Below are experts of layer 5 (counted from 0) of a mixture-of-experts language model. Rows are named router (the router's row for the expert), up (a neuron's input weights, with its number) and show model dimensions 40-79. Each number is 128 + 24 x the weight over its row's rms, rounded and kept within 0 to 255.
Before each expert's rows: a language model's description of what the expert responds to. This comes from a sample of Wikipedia text that the model never trained on.

# expert 9
What it handles: Common nouns and word pieces that follow the, a or an in running prose, such as year, death, song, village, and arm in warm.
router [129 174 106 149 129 130 133 146 138 116 181 177 139 111 101  90 153 202 143 121 132 132 140 178 116  91 140 154 124 143 159 141 109 115 138 102 120 132 127 121]
up0 [116 146 128 191 104 113  87 146  96  91  91 112 133  77  83 120 130 148 175 145 113 170 131 115 145 151 117 156 164 163 111 106 111 173 133 125 137 134 119 141]
up1 [ 86 113  97 175 103 168  90 131  70 106 133 144 160 118 130 155 124 116 141 140 134 142 131 130 104 120 138 154 111 112 158 135 146 158 111 127 168 183 120 117]
up2 [169 116 111 126 138 115 157  96 145 180 119 153 171 110 107  94 138 149 119 132 109  92 112 105 129 159 140 113 123 136 114 120 121  84  89 113  80 153  95 120]
up3 [144 144 159 118 123 173 126  97 162 143  85 150 101 108 139  97 121 103 130 130 115  79  93 164 125 141 159 110 132 118  79 152 133 126  99 112 134 104  99 118]
up4 [121 139 144 140 101 155 109 117 127 146 136 139 125  96 149 112 155 156 148 113 129 129 137 129 112  66 146 117  95 136 137 116 112 122 110 127 138  82 119  82]
up5 [181 129 124 109 143 135 103 115 157 117  88 108 107 170 125 129 142 120 146 110 167 117 140 118 104 156 118 118 129 138 114 169  79 132 118 135  95 111 142  93]
up6 [198 147 152 139 159 140 117 171  96 126 109 123 122  98  98 149 120  89 158 102 146 124 120 126 146 121 160 145 143  77 137 117 120 106 116 115  94 121 132 123]
up7 [111 138 138 133 109 115 102 128 136 100 130 169 127 118 111 123 131 164 124 144 111  97 144  99 122 124 111 153 105 108 121 132  83  70  94 105 138 157 131 138]
up8 [128 111  96 105 102  95 117 120 166 173 136 154  95 182 150  86 119 118  99 106 106 129 127 126  76 153 135 130 129 147 121 145  68 117  92 117 115 102 138  67]
up9 [ 95 116 151 104 148 111  84 113 122 139 125 113 115 160  82 129 104 153 113 131 124 103 142 132 127 173 158 150 123 154 127 162 166 156 151 130 120 134  99 158]
up10 [160 137 128 157 121 116 123 118 130 126 138 133 110 162 109 113 131 162 147  97 187 135 145 204 120 150 153 156 139 134 138 165 125 130 127 114  92 122 141 134]
up11 [134 121 140 166 124 137 152 155 108 138 102 148 105 124 170 112 135 147 137 137  60 167 127 150 116 144 121 157 113 125 148 146 149 134 106 113 105  96 134 143]
up12 [146 176 121  98 138 193  75 162 130 125 137  97 141 121 134 126 159 157 119 104  86 124 135 151 128 122 116 141 105 139 145 149 119 127 151  92 110  97 108  88]
up13 [136 115 117 129  99 126 157 173 121 142 160 124 127 139 106 153 134 134 148 140  98 193 152 140  96 141 113 152 135 151 104 122 135 138 138 109 109 137 155 118]
up14 [151 123 123 115 118 161 145 111 117 118 120 123 105 129 126 118 157 113 139 134 117 154 191 130 152 135 148 105 137 126 109 141 108 116 159 131 145 107 141 120]
up15 [157 135 173  95 107 134 124 108 135 142 213 133 144  99 150 119 144 109 111 143 117 107 112 115 139 115 142 144 141 144 144 149  94 143 157 112 167 120 129 165]
up16 [126 103 111 152 204 132 132 142 176 117 132 148 177 109 114 104 123 188 146 112 166 131 152 171 130  95 141 197 141  91 143 123 136 125 131 121 108 113 114 127]
up17 [112 176  95 124 126 150 129 163 148 135 115 123 152 108 102  82 150 176 132  99 133 145 113 171 134 121 132 139  90 136 102 118 105 153 115 128 137 162 128 125]
up18 [ 98  91 132 143 120 136 142 101 134 116 128 121 120 121 119 102 103 142 124 137 140 163 178 113 101 100 117 118 123 113 140 165 119 142 131 135 143 108 155 133]
up19 [128 160 121  89 116 146 128 142  96 133 112 129 145 125 102 119 123 126 127 142 116 147 106 188  86 154 133 157 139 132 139 150  99  65 148 107 135 113 100 111]
up20 [140 165 134 109 139 149 174 139 109 130 106 133 107 150  90 104 125 136 124 110  82 129 118 170 159 142 120 142 110 153 143 117 150 147 107 131  97 122 115 116]
up21 [111 145  84  97 111 158 127 115 179 155 144 127 144 152 118 102 171 156 123 144 148 151 102  93 117 114 113 105 116 177 162 149 136  70 141 147 183 150 131 106]
up22 [137 177  90 117 142 101 148 121 122 119 166 128 141 130  84 115 103 111 141 115 127 121  90 108 150 158 118 113  91 107  87  88 132 134 168 158 113  91 142 114]
up23 [160 116 126 153 166 150 119 131 141 146 170 135 148 185 147 112  76 110 158 132 166  95 114 108 117 115 174 134 130  98 120 140 139 119 116 141 160 102 117 104]
up24 [ 88 148 140 119 149 112 113 149 146 165 107 181 104 153 147 177 103 113 101  95 126 138 119  98 129 109 126 116  99 118 133 148 110 157 125 106 136 111 103 109]
up25 [105 149 121 122 141 137 119 146 160 109 158 132 149 130 114 117 127 141 110 127 140 147 135 124 130 150 159  80 142 191 112  93 183 159 131 132 154  89 150 119]
up26 [111 140 132 136 122 114 155  84 116 103 127 109 106 122 138 157 103 153 102 137 110 187 186 105 148 108  86 142 115 129 152 118 112 108 174  98 127 157 144 124]
up27 [151 113 132 138 129 105 106 158 119 114  96 159 104  92 139 139 133  77  90  96 161 129 136 143 111 141 113 117 134 123 153 160 115  99 121 146 127  66 108  87]
up28 [163 139 153 121 118 113 114  87 144 156  79 111 130 124 140 142 154 114 133 138  95 105 106 149 143 150 111 139 101 129 164 123 111 103 143 115 133 138  85 152]
up29 [142 171 144 126 100 141 133 133 158 121 128 146 137 119 134 143 125 144 103 160 136  73 146 160 114 138  85 132 102 165 132 104 140 132 146  93 119 157 142 146]
up30 [121 115 153 137 130 145 121 124 107 133 142 153 156 129 179 117 167 215 134 142  98 116 132 117 165 132  91 108 146 104 155 188  81 111  83 119 146 145  95 144]
up31 [169 154 119 101 171  72 116 114 162 143 138 117 127  72 137 106 131 138 140 119 143 128 142 145 113  99 107 150 147 150 167 116 100 138 116 132 136 116 130 116]
up32 [117 145  94 127 121 146 126 139 124 151 169 155 118  94 136 155  96 188 142  99 145 116 115 118 103 141 109 157 141 114 132 122 135 115 129 123 158 100 110 131]
up33 [131 126 108 140 133 134  91 154 137 154 156 126 103 108  91 103 154 120 108 133 138 127 166 117  43 122 112 166 156 134 157 161 104 138 127  60 157 126 123 132]
up34 [128 141 134 121  99 157 160 147 124  92 181 135 154 130  91 115 140 149 126 153 119 163 154 149 138 126 131 138 105 111 139 186 111  98 137 154  98  81 122 105]
up35 [123 125 122 107 139 103 127 156 127 157 155 158 140  87  90 168 161 149 151 117 113 163 110  81 144 139 142 144 162 144 125 136  87 105 157 108  84 148  95 110]
up36 [128 144 140 175  83  99 100 134 155 111 129 159 107 135 110 130 143 174 146 147  83 132 104 143 146 121 125 129 104 134 120 130 123 171 111 138 119 160 123  92]
up37 [154 140  80 131 102 163 113 120 120 184 140 117 111 129 125 150 106 144 116 133 178 140 110 124 143 126 171 115 148 130 138 145 113 122 114 114 125 118 167  95]
up38 [119 133 117 106 140 127 163 131  99 115 145 103 117  98 132 136 142 152 117 124 125 117 139 119 113 149 146 159 121 106 134 138 137  81 115 131 122 137 128 108]
up39 [151  96 112 172 135 149 156 117 130 121 106 184 175  99 125 106 158 154 172 135 117 156 166 151 125 147  97 201 123 124 132 151 180 121 156 137 137 106  95 123]
up40 [ 67 136 107  89 102 103 150 121 133 105 134  95 162 126 161 160 119 104 135 139 151 116 132 160  89 118  89 108  96 126 123 135 116 130 118 135 158 131 197 190]
up41 [104 208  88  81 158 140 131 128 119 118 112 144 163 126 102 170 136 122 149 130 144 124 112 135 144 109  96 126 187 101 133 132 109 103 172 102 143 144 155 122]
up42 [131 136 110 118 123 154  85 117  71 164 128 138 139  95  99 121 151 153 101 143 154 129 172 139  94 135 140 137 120 145 152 159 135 113 131 108 146  91 152 132]
up43 [135 162 140 101 132 135 132 151 151 137 127 138 117 184 141 116 158 105 130 117 128 138 132 126 158 108 125 145 106 140 111 134 117 141 121 114 143 181  93 140]
up44 [170  82 130 126 102 126 126 143 130 169 152 186 126 107 123 143 171 132 145 172 114 131 123 122 127  99 150 128 119  81 147 160 146 126  86 140 188 126 121  91]
up45 [129 154 140  84 125 112 139 138  83 157 110 157 139  95 100 152 122 128  92 138 124  76 120 166  70 111 136 150  91 126  69 133 109 128 116  91 123 114 156 164]
up46 [147 120 124 112 142 149  86 124 138  91  95 139 143 119 129 141 132 106 159 122 161 123 155  97 122 164 116 109 126 146 107  95 133 140  65 159 138  96 146 122]
up47 [136 147 126  99 133 136 110 153 130 105 104 140 149 123 151 118 114 148 153 133 133 144 159 159 164 150 152 171 114 141 115 143 111 136 139 111 144 186 130 148]
up48 [137 166 117  95  94  73  92 124 125 116 121 151 125 134  83 114 121 156 151  87 145 118 125 149 105 109 149 137 152 114 145 115 114  59 137 121  65 141 136 104]
up49 [156 105 110 159 151 148 126 141 149 110 130 167 129  93 105 134 106 134 146 153 124 145 109 170 127 138 143  88 123 180 112 136 164 154 141 120 132  92 116  94]
up50 [110 149  79 144 142 162 150 133 150 150  85 113  73 153 100 111 139 104 129 110 109  81 107 130 135  90  95 133 115 139 160 135 134 157 119 162 125 162 191 107]
up51 [151 148 133 141 135 134  89 153 111 122 132 148 169 103 136 128 140 159 177 143 124  76  86 164 126  80 157 126 131 147 149 151 112 132 109 171 127 149 106 108]
up52 [133 136 141  90 125 167 129 127 114 135 172 133 131 120  82 119  96 109 198 129 166 152 125 159 184 110 136 139 113 126 148  86 155 103 106  88  87 110 135 134]
up53 [107 159 157 143 134 113 184 139 159  94 133 159 118 179 129 111 108 126  86 135 119 123 129 108 126 138 153  85  92 141 117 145 151 196 136 142 156 140 147 142]
up54 [108 155 153 186  90 113 136 129 131 107 191 101 146 162 110  90 131 156 143 100 106 157 137 112 135 139 153 166 132 130 162 137  91 142 122 119 130 190 150 136]
up55 [135 139  98 114 135 136 137 115 152 161 134 128 151 140 109 115 130 177 184 101 152 165 108 139 142 119 136 159 120 153 138 100  68 142 100 113 159 122 120 101]
up56 [109 151 155 107 126 146 109 124 101 125 124 122 133  77 116 122 131 155 107 136  92 113 141 122 129  93 157 141 131 179 142 117 118 102 180 155 115 126 106 137]
up57 [138 168 123 144 117 135 142 123 151 142 125 163 141 101 114 138 120 144 152 142 127 174 156 131 100 162 103 119 129 102 122 205 142 119 121 123  86 159 140  79]
up58 [162 157 124 133 112  93 126 104 152 138 139 137 109 109 119 159 118 173 149  94  92 119 143 121 118 155 112 107 130 143 169 103 123 100 142 133 135  69 136 113]
up59 [141 120 117 116 110 167 130 117 126 106 111 129 160 146 132 194 159 102 105 126  81 145  64 143 136  81 166 100 147 111 124 124 157 130 138 151 120 166 118 144]
up60 [159 167 150 133 108 146 139  94  99 120 122 155 133 114 124 176  86 119 114 116 137 151 122 102 106  98 113 145 114 136  67 138  86 139 156 116 109 171 150 129]
up61 [ 85 128 134 116 121 131 139 156 142 150 125 146 186 166 128  81 134 111 164 135 154 145 117 114 106 103 136 152 115 130 143 140 126 112 144  84 125 128 134 148]
up62 [104 176  91 139 108 129 114 153 106 151 165 141  86 182 111 123 143 117 100 106 129 141 108 164 102 135 134 146 127 132 148  82 143 112 168 112 158 163 148 107]
up63 [149 131 147 103 115 139 115 137  98  88 145 116 104 127 136 100 125 123 149 114 119 117  87 106 168 112 138 114 110 109 147 130 135 155 171 111 129 187 128 113]
up64 [171 137 138  99 123 118  96  93 144 128 142 131 109 140  93 143 156 144 151 163 140 173  99 122 104 137 121 154 110 148 158 153 124 129 148 168 124  84 117 191]
up65 [104 117 144 139  90  93 156 152 123 134 136 126 161 109 121 143 164 113 125 104 148 136 122 110 117  93 131 150  85 118 140 121  92 120 127 142 117 115 135 123]
up66 [165 138 139  70 164 115 115 134 141  68 106 160 143 140  81  91 105 167  81 138 133 127 135 144 180 106 112 130 171 103 150 173 144 129 135 135 171  94 133 121]
up67 [138 136 131 118 160 151 116  97 135 171 145 122 138 131 117 145 112 150 144 116 184 132 130 158 101 107 106 133  97 145 137 161  93 131 109  93 142 127 115  82]
up68 [140 155 152 130 143 142 131 122 129 137 118 133 140 126 113 160 120 145 158 107 168 106 151 136 157 157 166 155 136 126 112 179 121 159  94 167  85 125 125 124]
up69 [133 132 129 157 114 162 133 118 103 111 166 129 148 141 105 171 126 102 105  98 103 174 114 172 107 124 134 123 110 108 124 122 124 125 127 115 115 118  96 118]
up70 [164 176 109 143 143 129 141 120 165 119 103 127 137 120 148 123 112 127 155 111 151 161 102 141 101 100 135 163 146 117 137 149  94 127  94  67 121 165 138  95]
up71 [183 171 152 162 159 163  74 161 121 138 120 130 134 124 130  81  97 143 131 135  99 105 121 139 142 115  89 182 113 127  96 104 131 136 116 123 149  91 141 114]
up72 [113 153 117 150 191  84 128 128 112 113 134 123 126  93 132 115 167 101 143  85 100 105 141 119  90 108 119 182 106 148 100 126  99 118 145 147 114  62 111 173]
up73 [168  98 144 160 109 129 134 133 126 107 108 113 143 130 106 138 150  89 144  89 122 114  80 121 149 122 123 175 150 121 113 127 146 104  98 101 114 112 148 107]
up74 [153 158 132 124 118 148 116 107 145 143 141 167 148 113 158 101 137 167 144 169 165 168 174 138 168 132 117 139 157 134 127 119 123 150 132 133 118 134 165 139]
up75 [173 175 139 147 131 141 131  82 144  82 137  95 138 119 146 145 162 147 186 129  96 122 123 119 134 104 121 144 180 107 111 137  61  76 125 164 140 111 119 108]
up76 [158 152  80 137 144 174 128 160 134 127 105 124 134  83  86 126  97 169 128 111 132 164 129 152 132 126 154 130 179 130 125  80 111  84 140 103 113 149 134 137]
up77 [124 112 136 140 143 130 119 118 143 145 113 127 115  66 125 188 174 106 103 148 103 120 138 125 126  98 128 161 121 120 122 140 122 106 150  96 153 174  96 150]
up78 [115 114 160 163 123 105 119 155 112 129 114 105 146 143 130 117 120 158 151 108 143 100 160 114 150 127 181 174 116 164 131 107 158 156 134 135 101 135 147  70]
up79 [132 150  85 119 141 134 151 147 119 142 111 121 125 132 130  73  80 170 170 149 144 162 103 119 121  56 161 179 126 143 154 147 145 101  88 138 128 124 109  93]
up80 [156 131  96 136  97 143  93 162 122 136 107 165  97 110 112 153 133 106  98 125 129 124 107 154 179 155 137 134 108 136 158  90 128 117 169 113 132  99 142  87]
up81 [139  91 124  64 131  97 108 115 117 102 144 124 122 113 123  92 143 117 138 106 101 169 149 110 156 111 153 156 126 101 176 120 100 141  96  74 141  98 160 137]
up82 [126 185 126 139 107 142 103 128  85 120 167  90 163  92 121 177 133 105 112 125 118 148 133 135 168 104 149 149 109 102 119 133 103 142 125 111 148 144 135 127]
up83 [145 130 155 154 112 128  95 127 117 152 134 130  91 112 160 134 169 166 150 119 132 111 123 162 116 102 138 156  91 119 141 180  88  98 181 101 151 120 126 136]
up84 [ 90 119 109 143 120 144 103 113 121 116 135 136 140 148 124 109 140 132 172 106 155  91 110 131 102 126 112 158 147 168 148 101 121 188 132 137 133 119 149 125]
up85 [158 137  99 140 148 142 117 123 111 134 119 150 117 164  95 110 112 153 121 124 128 104 126 125 129 129 107 111  98 128 162 184 132 152 155 131 112 106 153 207]
up86 [126 116 145 150 166 140 111 136 119 126 130  86 116 117 120 117  99 157 139 120  97 129  95  87  77  77 167 155  84 117 101 117 104 122 121 101 122  92 141 122]
up87 [111 120  63 138 139 105 137 116 104 136 107 107 134 142 116  93 110 108 152 137 101 119 125 140 102 160 119 133 151 112  94 138 140 127 109 134 151 162 126 172]
up88 [108 144 112 115 101 127 112 149 109 105 135 151 142 129 114 122 154 121 166 107 166 143 125 161 102 108 150 126 163 192 166 150  90 122 129 132 116 152 142 110]
up89 [116 139 126 127 114 148 130  91  87 134 160 103 110 129 137 140 101 158 114 121  95 129 156 116 109 157  94 137 102 159 134 115 159  89 150 113  57 157 130 162]
up90 [149 154 151 156 138 132 108 112 114 119 124 108 125 171 111  92 163 139 122 122 143 160 144 112 122 105 115 123 133 145 122  93 141 127 116 109 123 113 128 138]
up91 [107 130 113 110 162 152  98  80 103 154 100  98 155  86 149  98 157 130 193 113 109 116 127 160 146 101 104 127 127 129  88 160 163 122 124 149 123 154 133  74]
up92 [100 176 142 127 155  92 120 112 137 140 141 141 139 141  95 118 109 125 116 136 111 146  88 141 122 100 112 121 167 168 123  98 133 107 134 140 150 148 134 120]
up93 [139 168 125 126 109 102 133 135 133 114 128 121 115 153 126 146 160  96 165 103 143 136 131 109 100 147 124 127 123 114 123 153 116 161  88 139 140 152 165 149]
up94 [ 97 110 138 117 145 129 143 151 121 127 121 139 115 152 109 110 169 102 105 154 102 105 122 103 123 141 130 137 141 146 114 186 147 138 115  92 151 110  99 165]
up95 [150 118  85 145 102 156  83 103 100 153  91 134 199 153 110 121 113 161 133 112 119  93 135 145 112 112 155 112 141 124 163 150 141 127 123 143 105  70 122 152]
up96 [181 152  91 121 133 123 158 127 128 111 148 109 127 182 106 142 118 171 151 100 120 148 127 120  84 126  88 175 118 109 150 168  98 133  65 154 106 124 176 109]
up97 [113 117 140 134 100 120 160 138 132  99 127 131 158  70 136 109 137 103 118 144 126 163 133 117 111 131  96  64 141 147 119 178 106 136 149 144 145 109 116 149]
up98 [155 163 126 128  92 109 136 114 145 103 169 104 126  92 110 120 112 130 123  89 126 155  70 115 138 121 128 145 164 119 115 138  95 123 122 106 114 175  92 150]
up99 [113 145 155 156 138 120 154 130 168 134 106 132 169 129 130 134 123 163 120 105 169 122 138 134  99 155 136  97 110 103 119 108 142 108 166  76 106 108 146 124]
up100 [116  99 128 142 144 162 101 137 126 111 147 131 131 103 132 158 145 157 109 168 133 103  70 155 150 165  97 157 146 143  98 158 143 107 133 104 115 141 128 145]
up101 [104 115 121 162 124 135 145 151 142 127 124 124 148 112  97 115 150 165  89 103 131 110 129 152 135 115 157 153  91 140 159 134 116 121 161 107 139 132 151  89]
up102 [153 152 100 128 107 108 152 120  76 168 167 144 119  60 137 115 186 118 143  90 141 102 129 159  95 103 101 173 140 147 140 140 152 161 134 139 125 146 134 141]
up103 [166 158 128  71 183 144 119  98 126 134 143 117 118 128 126 118  66 109 136 115 169 140 110 111 116 125 135 171 138 127 104 144 106 144 154 111 165 130 121 132]
up104 [182 174 165 176 150 160 143 158 128 112 101 127 130 137 129 102 110 102 144  81 141 132 192 121 153 125 161 179 116 126 129  96 120 119 139 118 110 146 103  93]
up105 [161 154 190 160 130 129 120 163 139 156 156 146 104  75 156 149 144 131 106 129 106 125 127 138 142  87 171 166 123 117 118 147 111 103 150 123 150  98 145  88]
up106 [163 149  99 161 113 120 170  75 126 134 127 124 119 140 122 150 126 138 115 120 150 114 115 185 140  81 114 130  89 143 139  90 173 149 116 109 138 106 148 144]
up107 [152 102 144 128 113 127  93 130 100 137  66 166 167 151  80 105 177 151 139 165 137 111 136 137 102 161 115 147  94 136 131 172 143 119 131  86 137 147 132 132]
up108 [ 96 140 137 113  91  72 154 101 128  99 140 163 111 145 137  86 118 115 125 129 141 139 157 160 104 120 137 162 113 132 103 143  98 121 115 120 143 105  96 146]
up109 [131 144 127 128 156  84 159 109 135 116 170 159 134  83 111 159 130 164 147  75 162  97 150 118 122 119 130 114 118 154 147  90 108 122 108 141 176 130 109 146]
up110 [114 106 176 134 121 112 128  96 187  86 132 125 147 140 125 155  91 102 165  96 145 103 108 151 116  87 153 144  97 160 112 133 149 136 106 127 111 131  73 143]
up111 [138 156 151 161 152 159 143 127 130  91 125 149 177 167  96 136 106  95 140  95 119 108 109 113  87 172 136 105  87 113 171 134 117 107 168 132 154 108 133 151]
up112 [145 110 125  83  91 126 128  99  95 125 165 157  60 132 124  89 114  86 134 111 123 105 151 142 117 118 101 100 140 137 138 137 102 190 150 140 121 130  83 111]
up113 [163 156 117 162 157 113  96 114 135 142 119 109 124 113 135 142 130 124 160 117 158 118 139 133 138 159 116 143 100 163 153 128 160 115 137 134 156 103  91 109]
up114 [136 129 135 105 102  95 118 134 122 121 131 166 145 127 130 185 153 118 131 113 123  91 141 163 128 125 119  91 137 123 129 108 153 165 115 129 156 149 169 119]
up115 [ 95 167 155 120 125 150 143 106 135 129 177 135 137 137 104 104 161 186 131 109 163 133 135 144 135 100 131 111 118 116 104 127 112 130 134 125 137  67 146 141]
up116 [143 109 115 129 137 146 125 150 122 107 125 153 136 166 119 116 168 152 151 148 146 112 126 134 128 133 140 139 128  99 157 114 142 180 122  95 116  95  95 125]
up117 [157 132 171 130 115 129 147 130 126 113 163 155 110 107 167 106 118  82  79 139 174 133 150 134  99 158 175 138 109 152 154 151 132 118 153 105 165 101  83  97]
up118 [123 114 123 114 119 147  80 117 154 124 115 149 165 138 104 130 149 130 172 141  78 121 143 125 118 121 106 137 120 161 124 176 137 125 107 168 190 134 166 118]
up119 [141 132 147 117 124 142 106 134  96 129 144 129 131  77  97 138 169 132 197 181 143 108 121 156 134 161 134 146 142 132 124 128 144 121 144 131 146  92  51 135]
up120 [131 138 139 124 137  89 142 154 103 123 124 116 101  96 146 136 141 116 170 126  81 121 113 125  93 128 161 118 141 157  98 121 144 147 124 140 129 141 128 112]
up121 [103 134  91 159 137 137 144 107 144 144 117 118 174 139  96 123 166 182 111 129 161 107 134 142 126 119 166 147 158 124 139 129 124 108 126 131 144  90 146 112]
up122 [122 120 156  78 130 106 113 106 147 173 147 105 126 157 160 169 152 151 123 113  70 143  90 146 145 137 141 154  54 150 119 106 121 154 134 152  79 132 150  94]
up123 [ 72 147 108 154 111 166  91 124 133 106 151 143 119 115 155 121 142 167  97 115 130 138 146 168 132 136 122 136 169 116 143 155 161 156 110  79 120 130 142 133]
up124 [143 127 186 165 105 141 119  59 115 122  96 109 154 158 118 151 142 123 125  75 113 100 131 146  92 135 118 159  95 153 125 122  83 134 114 143 112  99 111  87]
up125 [176 173 102 154 162 121 162 145 106 117 194 139 146 129 104 164 109 115 160 131 159 156 130 109 151 172 127 117 158  99 128 131  80 131 134 150 154 159 112 116]
up126 [125 176 137 129 129 125 153 104 146  83 128 147 128  65  89 168 119 107 124 139 128 117 140 141 178 114 165 113 141 121 107 176 132 112 117 133  66 132 131 139]
up127 [ 99 112 145  98 150 127  93 178 137 117 167 129 173 118 111 109 126 135 111 147 127 121 176 127 117  83 101 160 103 132 112 103 155  81 156 143 154 145 135  87]
up128 [152 123 100 143 135 132 128 128 113 128 111 118 103 119 104 140 142  87 138 117 127 105 111 121 109 169 167 121 119 138 143  93 106 115 115 141 117 157 129 118]
up129 [114 113 110 178 131 163  93 146 121 148  89 102 156 112 102 155  86 145 160  97 101 172 124 114  94  71 123  82 122 131 103 140 123 125 104  82 120 107 146 118]
up130 [107 125 131 129 115 178 148 157 159 106 165  89 127 147 109  90 146 149 140 108 142 160  87 150 108 144 137 136 140 106  85  90 122  93  86 144 125 133 149 142]
up131 [111 135 155 100 141 136 146 145 160 170 158 143 107 126 144 185 150 170  97 101 106 132 115 150 148 111 112 129 141 140 132 123 119 135 176  96 122 141 163 110]
up132 [140  88 136 172 136 132  90 131 138 121 160 121 116 150 143 188 155 177 166 165  96 135 175  97 119 148 116 156 103 108 127 109 114 182 152 120  94 136 118  82]
up133 [126 147 125 127 161 133 101 139 108 131 165  92 151 133 115 124 129 120 158 131 107  93 152 177 137  92 156 124 167 114 158 151 113 134 110 111 183 125 145 146]
up134 [ 89 159 129 131 129 109 157 165 163  68 110 142 119 125  94 161 123 174 149 117 140 124  65 148 126 126 174 110  66 111 166 117 104 109 146 109 136 121 144 149]
up135 [114 141 129 132 166  99 154 133 149 122  94 168  83 111 160 144 113 109  78 105  88 138 135 147 161 112 135 155 153 130 142  95 154  96 125  74 113 144 136 127]
up136 [142 167 117 117 157 109 121  81 136 146 115 157  79 112 112 104 143 151  87 127 146 164 120 166 146 113 114 123 148  98 125 107 130 139 108 105 113  79 117 108]
up137 [120 156  74 125 133 106 141 180 125 128 124 165 105 123 107  96 117 191 134  96 116 138 133 147 141 114 172 123  78 176 120 125 130 151 105  85  89 140 120 109]
up138 [146 171 116 101 108 133 149 122 157 138 126 139 142 134 101 138 112 141 116  90 122 139 119  91 126 140 164 151 129 134 139 115 150 124 144 106 114 128 167 129]
up139 [141 148 136 115 124  81 107 123 107 114 124 185 173 170 155 167 132 122 123 126 137 119 154 161 120 119 118  92 144 162 157 168 112 143 129 110  99 102 194 115]
up140 [156 121 141 147 119 104 104 124 128 138 151 123 142 160 147 138 125 100 133 130 118  83 139 124 139 145 115 114 120 135 127 154 126 105 144  90 105 142 177 121]
up141 [145 126 100 134 125 117 137 165 143 136 136 127 150 117 148 156 140 113 121 120 143 127 128 116 122 121 119 143 152 107 147 125  86 181 101 119 175 103 125 120]
up142 [115 142  80 125 101  71 102  93 114  92 143 131  96 178 128 112 106 112 133 149 111  99 122 136 136 125 114 138 136 114 140 121 142 126  95 125  89 128  79 130]
up143 [115 156 127 148 139 132 132 121 105 114  90 133 145 141 143 149 111 164 153 162 105 104 181 147 110 113 121 198 170 138 113 154 126 119  94 133 145 119 127 118]
up144 [160 122  88 142 112  89  94 159  85 134 145 128 111 121 148 159 134 149 105 115 130 141  90 151 165 140  99 136 129 105 132 180 154 103  94 115  98 107 133 144]
up145 [122 125 101 150 173 149 134  94 158 112 123 157 131 114 123 155 137 136 117 155 152 156 135 120 150 120 132 131 111  98 141 132 109 142 143 115 137 103 146 169]
up146 [143 117 145  79 129 126 121 140 113 138 140 142 147  92 104 120 139 142 165 147 140 152 129 125 158 150 122 130 115 109 121 122 147  96 161 100 148 143 132 131]
up147 [130 141  87 168 129  93 128  93 146 135 109 155 150 107 112  93 132 156  87 126 109 113 147 128 177  94 169 139 121 113 111 136 128 169 139 127 140  79 129 130]
up148 [104 131 139 126 102  94 118 129 127  96 124 144 106  99 127 104 149 133  87 164 187 120  92 165 124 112 111 124  99 103 158 112 134 105 127 138 158 143 169 137]
up149 [105 121 120 151  94 136 184 102  98 108 111 105 123 112 153 128 179  64 150  86 112 135  95  83 113 142 137 101  73 140 129 102 109 148 128 124  99 142 136 126]
up150 [127 166 121  99 146 100  86 149 143 116 132 119 111 151 109 119 129 154  77 123 114 120 149 161 138  78 102 140  95 130 117 115 139  97 139 119 131 132 150 128]
up151 [151 177 114 150 153 122 140 112 130 124 111  90 114 128 125 114 136 113 142  78 116 124  84 160 145 196  89  98 133 112 127 136 135 132 148 110 164 151 159 158]
up152 [162 138 200 110 117 167 124 109 153 118 136  97 123 179 101 114 127 156 103 138 137 142 143 145 146 112 124 109 107 130 109 105  77 157 145  65 123  60 129 124]
up153 [139 111 119 170 115 104 156 107 141 139 155 122 143 172 112 139 104 144 102  84 145 107 171 100 128 158 130 138 141 158 121 130 117 121 110 118 156  88 166 131]
up154 [159 170 102 107 138 143 132 174  97  88 106 128 154 133 150 111 124 172 120 112 118  93 161 129 132 147 141 136 165 142 166 131 137 140 160 151  96 106 126 119]
up155 [151 139 108  98 149 143 109 161 143 123 119 104 128 158 129  99 174 151 100 114 147  66 171 146 107  88 127 124 135 118 108  95  91 145 137 140  98 162 119  84]
up156 [133 102 149 125 141 134 137  85 140  97 106  82 171 137 131 140 135 164 138 147 106 113 141 167 124 120 150 139 141 133 114 132  86 131  84 109 143 133 132  75]
up157 [107 131  89 155 142 122 106 143 102 118 127 111 143 120 143 121 157 163 129 122 143 130 111 156 145 132 136 148 164 102 157 137 177 159 143  49 139 132 177 118]
up158 [163 162  96 139  99 137 136 118 158 102 148 116 115 127 150 133  84 135  62 126 134 143 105 139 117 129 157 157 113 105 158 101 155 176 106  82 144 115 104 156]
up159 [112 114 103 120 135 104 150 178 135 131 131 137 139 122 113 131 142 135 146 118  97  96 158 129 124  86 153 137 147 192 126 113 138 120  95  91 139 164 100 167]
up160 [131 130  77 126 100 111 120 138 189 127 127 133 140 108 104 117  92 138 129 124 113 149 146 127 116 145 122 117 143 164 117 103 112 117 134 139  96 106  99 114]
up161 [121 122 160 152 134 135 138 131 139 104 120 122  84 117 138  86 158 167 161 149 153 131 124 206 159 125 122 120 117 133 127 168 117 139  71 134 129 128 123 121]
up162 [164 135 169 102 125  79  88 126  93 153 135 145 137 148 134  89 117 135 144 116 127 136 123 120 159 123 186 118 143 129 169  94 132 142 117 134 114 150 142 106]
up163 [120 123 132 153 128 113 114 151 151 186 131 138 157 144 126  97 108 107 179 120 119 160 169  99 117  91 132  96 127 114 115 169 128 126 127 112 139 136 116 105]
up164 [118 176 164 120  95  97 124 156 123 138 113 125 112 109 109 151 152 141 115 126 122 162 133  96 137 120 132 160 137 136 139 130 154 140 105 134 122 120 148 104]
up165 [135 118  85 192  93  95 114  95 157 157 105  96 127 137 152 110 109 135 141  96 129 132 132 101 104 121 147 159 118 172 125  78 118  89 146 142 152 116 165 140]
up166 [143 198 132 161 107  92 123 145 108 142 108 163 139 143 125 129 105 196 114 104 135 142 137 138 118 193 119 112  66 117 108 142 136 157  71 118 107 145 142 113]
up167 [124 186 130 140  83 160 130 134 138 136 157 133 113 168 127 157 127 150 122 155 171 139 156 110 159 113 165 104 113 151 124  79 106 157 149 121 151 138 100  60]